From a checkpoint of a small mixture-of-experts model trained on Wikipedia.
Experts: 48 experts in each of 7 layers, 192 SwiGLU neurons an expert, a softmax router.
Below are experts of layer 3 (counted from 0) of a mixture-of-experts language model. Rows are named router (the router's row for the expert) and show model dimensions 256-383. Each number is 128 + 24 x the weight over its row's rms, rounded and kept within 0 to 255. Numbers have three digits each.
After each expert's rows: a language model's description of what the expert responds to. This comes from a sample of Wikipedia text that the model never trained on.

# expert 13
router:134150154130140165148125162062074073099136117127078119124069141127103119136121151147127126142180143118157140110119116128162120076132134107162160076096138091118080147107140108144116169121081111161129135140093121148115133147150103125128134139105139118170120134100146134155113122139131130141130137093109161124100135095098146117123185131178126078155140146150137098132137117131146137167158
Description: Periods ending sentences, also ? and !, and the = signs of wiki section headings such as == Films ==.

# expert 45
router:165139158151135167158100146104130122127158107157078083106109159136113131164115138142087120106159159150148156106147133146103139143116113094114145097167136100114110150089150111150141161122073118144110153144141117142116154168142142114111155167114115163139152110141125103105112100090151151147113108145134139112118103128153129137108131156103110111146126137146153151112129129085120128136128
Description: Mid-word pieces such as -ti- in coalition and -olis- in demolished, plus of and the in location phrases.

# expert 44
router:148150132153154141144146156098193066102140108095134113097109151141098192148121143127103122113101141152153150186140134143053152136085102115085146076116164106123110135112153122160148149110144115142095147144135122151091152092154090097123165153131121135135157160210141147112111106126174141164095184135147180114107101121104118153112124138139118115153094153161151107115099101095158132129136
Description: Proper names and opening pieces of words, such as Mitchell, Singh, Julie, List, LINEAR, mon-astery, Bell-ele.

# expert 28
router:165153165130159111112152151120161119110130134128164124125122119106135086151107135152131138137129187121134142111067163138141124150157094112158139067186147122143116122137145102140144148101088128140117115130100120135138095125138098080136131189146117129168124083131166088169126121114133126149118132144132135088102154143114118140117116144130119121127168176128132065075111144170170174137158
Description: Single-letter or short end pieces completing words and names, especially plural s, plus l, t, r, k, ch.

# expert 20
router:132144096135147137146131142100130138096137111127120150121115139128112156144118139054105088172160130140145142142130142149093150121145115115138144115144140104100106103147131105140149147132134102141117145150177109139114089069152118147117145132125111151152142135195135184081096109116147152134117100123095216098115110109164122151112138144152110126153144127151143117109178163139161099147140
Description: Common nouns and quantity words right after the, a or his, such as song, member, number, large, album, singer.

# expert 27
router:134142115158083148146150139130075087143144117110186087115115140171096193151109146120110105099097128152137136146121173146133142088157104119200147122120145118115124129161140093150143145107144112138135144143150111141110111105145192094115148146110114153126138089101124105142110102070143139180108193197140146055115127123116083156109097150124110117139121140148124156121089149116108134142147
Description: Capital letters or capitalized first pieces starting proper names, often after a parenthesis or "the", such as Gh-ab, Go-als, Tur-rialba, Jer-ry.

# expert 39
router:162140162154101129140149153086168128167164115138142085102099127143105165140104135142113154118132152134157163130144159136090159159087102113146149104109155119119114078116149124148158149111106117145097154145126105154115120102152116128105138130124086159165125135152115136072098108104140150159121173125111089136120118103115192140087135149109117104155189130144156101114107100153131099147152
Description: The words and, or, New, plus ampersands, slashes, backslashes in LaTeX, underscores in URLs, apostrophes and accented bytes, such as O'Donnell.

# expert 16
router:149149181156115152146092137103126106136150096089089137121107146152122188150118146120110133110115150137153151142095150155127166182115091117062162115146140114100110094149158117165150148103104101156110154134155114142103159107147135154099149134116113152155140164173128130105098105121146153148112131125140115135123113122149133144112101145131094108146187141137147098126127084122128055140137
Description: Regional and nationality adjectives such as American, northern, central, plus word-final pieces such as twenti-eth, Dyn-ast-y, -al, -ist.

# expert 7
router:157160107165159167158146154094183122167151124110100142103109147138136152152107130164101121176121146150156146086138163124086163155193112096107153135091132124116117088102161100144141143086129109135107150143146103139102146137152132098104152131151116120148150156138117131130110105103147155133108146186138138072113118105163163149097179135161102114139113135138141096106044087120111114138156
Description: Final pieces completing common words, plus sentence-initial It/He, digits and percent signs, such as rifl-e, revenu-e, casca-de, It.

# expert 35
router:125156128145102132137072131111076173156132116136162205109103144129131145130131130130120142144179099121120143140153110133068131151148118127128148099183151070113110104134132118121112135052164136105117127131121117130134118118137116149128127161122125136167140130149115161186117140134166142154129116102120156105101136102098159125122136133123121123129167131137128099104148208184132144129132
Description: Verb endings -ed, -ing, -ly and participles after was/is, such as used, released, located, end-ured, ex-iled, substantial-ly.

# expert 36
router:146154162157119164144102160119134062117164101150141102121120153154099141158113162119102114145156162162148136094137156150127146143143136113178146105126148111099112122141142108148150148097141105150095156159194096158113117084148138125111141144143104159177149109114149160170096090125142165135126057124109158155116109123137096134098113151134109115139143135142152136100108130126115136160147
Description: Capital-letter abbreviations and codes in table cells and lists, such as NC, DF, MPC, plus New, Sir, and separators like ·.

# expert 19
router:150160130147155143144151145117159070116143102101102155106107131144112142150096156167106106126169142158153147133118172136069149127119116118103126097099146118134095136088153124147136146099128097148107154163144120148098197144152142134104163138122095139155151114131109098190099097112155141147117156089155123108106108108110097139103128131109119109136130145158156096115115127103126143154151
Description: Word pieces and whole words after "the" or "was", like directed, aged, stra-tegic, Dec-ap-oda, plus table pipes in election results.

# expert 3
router:155166161161114148153149161099180113149148107091121125115115152153104179144113151093117115143091148141171152123115147145109163127127122099149163129144154113105094118107173112146164147092100110139115148147086114142103135088149130126132166151125101155137137146148083120136120101115135172132105139159118126156110112114125102147094122147126088112159124147150142131115131129110129136133168
Description: Inner pieces of foreign and proper-noun words, plus stat abbreviations and stray words, such as Cleop-at-ra, Metro-Star-s, SO, became.

# expert 42
router:138133116164103146138174148112105047109154111077141128114103136144106135156120142134109099147092143141161156074107169164099133111129125098146134123129147111116092051125148104161157143095144114149111161162143110160102165105146086119106150157116091159151142134109159111123106101116162144136103203136118146150090101114151107146109172149172105112150123131167132105108091148123101093150142
Description: Second marks in coordinates, degree signs, units like km and years, table labels like Total and Website, and CJK bytes.

# expert 32
router:135129115127080128132087145107116158071133129185127155112113139150122154139121142140122134147160101122125135078119133128064195133143119132141137090184125091117108086068150135143127131062126123134131123131089122141116145092123106134128137178128113107115134137160142179153125115128150124156127121081147141112111137116119063144110104142138121136127165136130157139139111096134162153161130
Description: Clause-linking words such as in, as, that, which, who, when, after, under, including, usually after a comma or verb.

# expert 29
router:145152139140151139153109155114166090171136102099133088111119151131078168155110151167105110179117160152160164132172150152101150168140108123119160112111144104106111129123154099166151148119086102135105160138113106144095142105157097118119162159141105106149149156153163105112112109122132152134106145124114107101112113115105142146109150136132107117135096126148148089107156116125150158163138
Description: Mixed group: the, may, something and someone in prose, heading = signs, row-start | in tables, and mid-word pieces like grip.

# expert 14
router:147159118162107150149101156114111087101148116119123189103113152148116114139092143128104118102153143155150166085151154124130162100141115113129129106152138122121115114110138103157164137100083098149121143152181103144125108137145170100117155144131104177143129162084134121122102105123138146139118070116108106189088103117107191160120118154202109106159146143142155129093103099134137126149138
Description: Hyphens in compounds and table rules, pronouns it/there/they, and role nouns like post, title, role, position, plus www.

# expert 9
router:124135113151126128138118147136089093104131116180174113128127130174098142153125189149110133119160133130122138089128091137146149104131101120164127108128134117125128185141144084148124121090107137132100168132126085139122100094129119163112151109071099135118126097089148180093111141112139134137123140079099140117118108096090079157108139149115097142136158139131116154118116164108106109132142
Description: First pieces of words split by the tokenizer, often after the or and, such as st, un, res, er(upting), ens(laved).

# expert 4
router:169144101154113157142120148108177112132154103152122066093104159148118176126104159103107104135098152144142170135112159153124155133136081092154140111138136103090093103107148113146176159114054101173091150166134110138095143088145124113090157141134110194161138116130142142107089097100160138134092170115132130163082100126142129143108116140146107104154103146132130117095117078107136129148145
Description: Demonstratives and sentence openers such as This, That, There, Here, plus the article a, often inside song or episode titles.

# expert 0
router:142141154169125152145165160110149103133156094124082108104088172161116143168099125114082123140112136143159148081171129135107159168142107116110145107122144093106102120114144097148141158099052127157120161141138105135101092120162066131111163135096101144175160140097084147139112104098153150136114149137130100134119111117135144141106128155153094097137108157160150132095137111112122179158164
Description: Sentence subjects and their verbs in narrative prose, such as he, They, was, would, increased; also decimal points in number tables.

# expert 31
router:158136155152066135148144131130134165101127101158068180113106132167109091135130153152123109119157188146133134080116170153065135108142123131103169144126133116113143025130125088125150136131166101111085152126152108120108123100146129133130145153129133162103132097144164151098117100061141135132113157140146130118138114122088149140117143145144117143131162126142135094130117148172107089121123
Description: Country, city and nationality words and endings of well-known names, such as British, Syria, Toronto, Pe-oria, Der-ek, Feder-ico.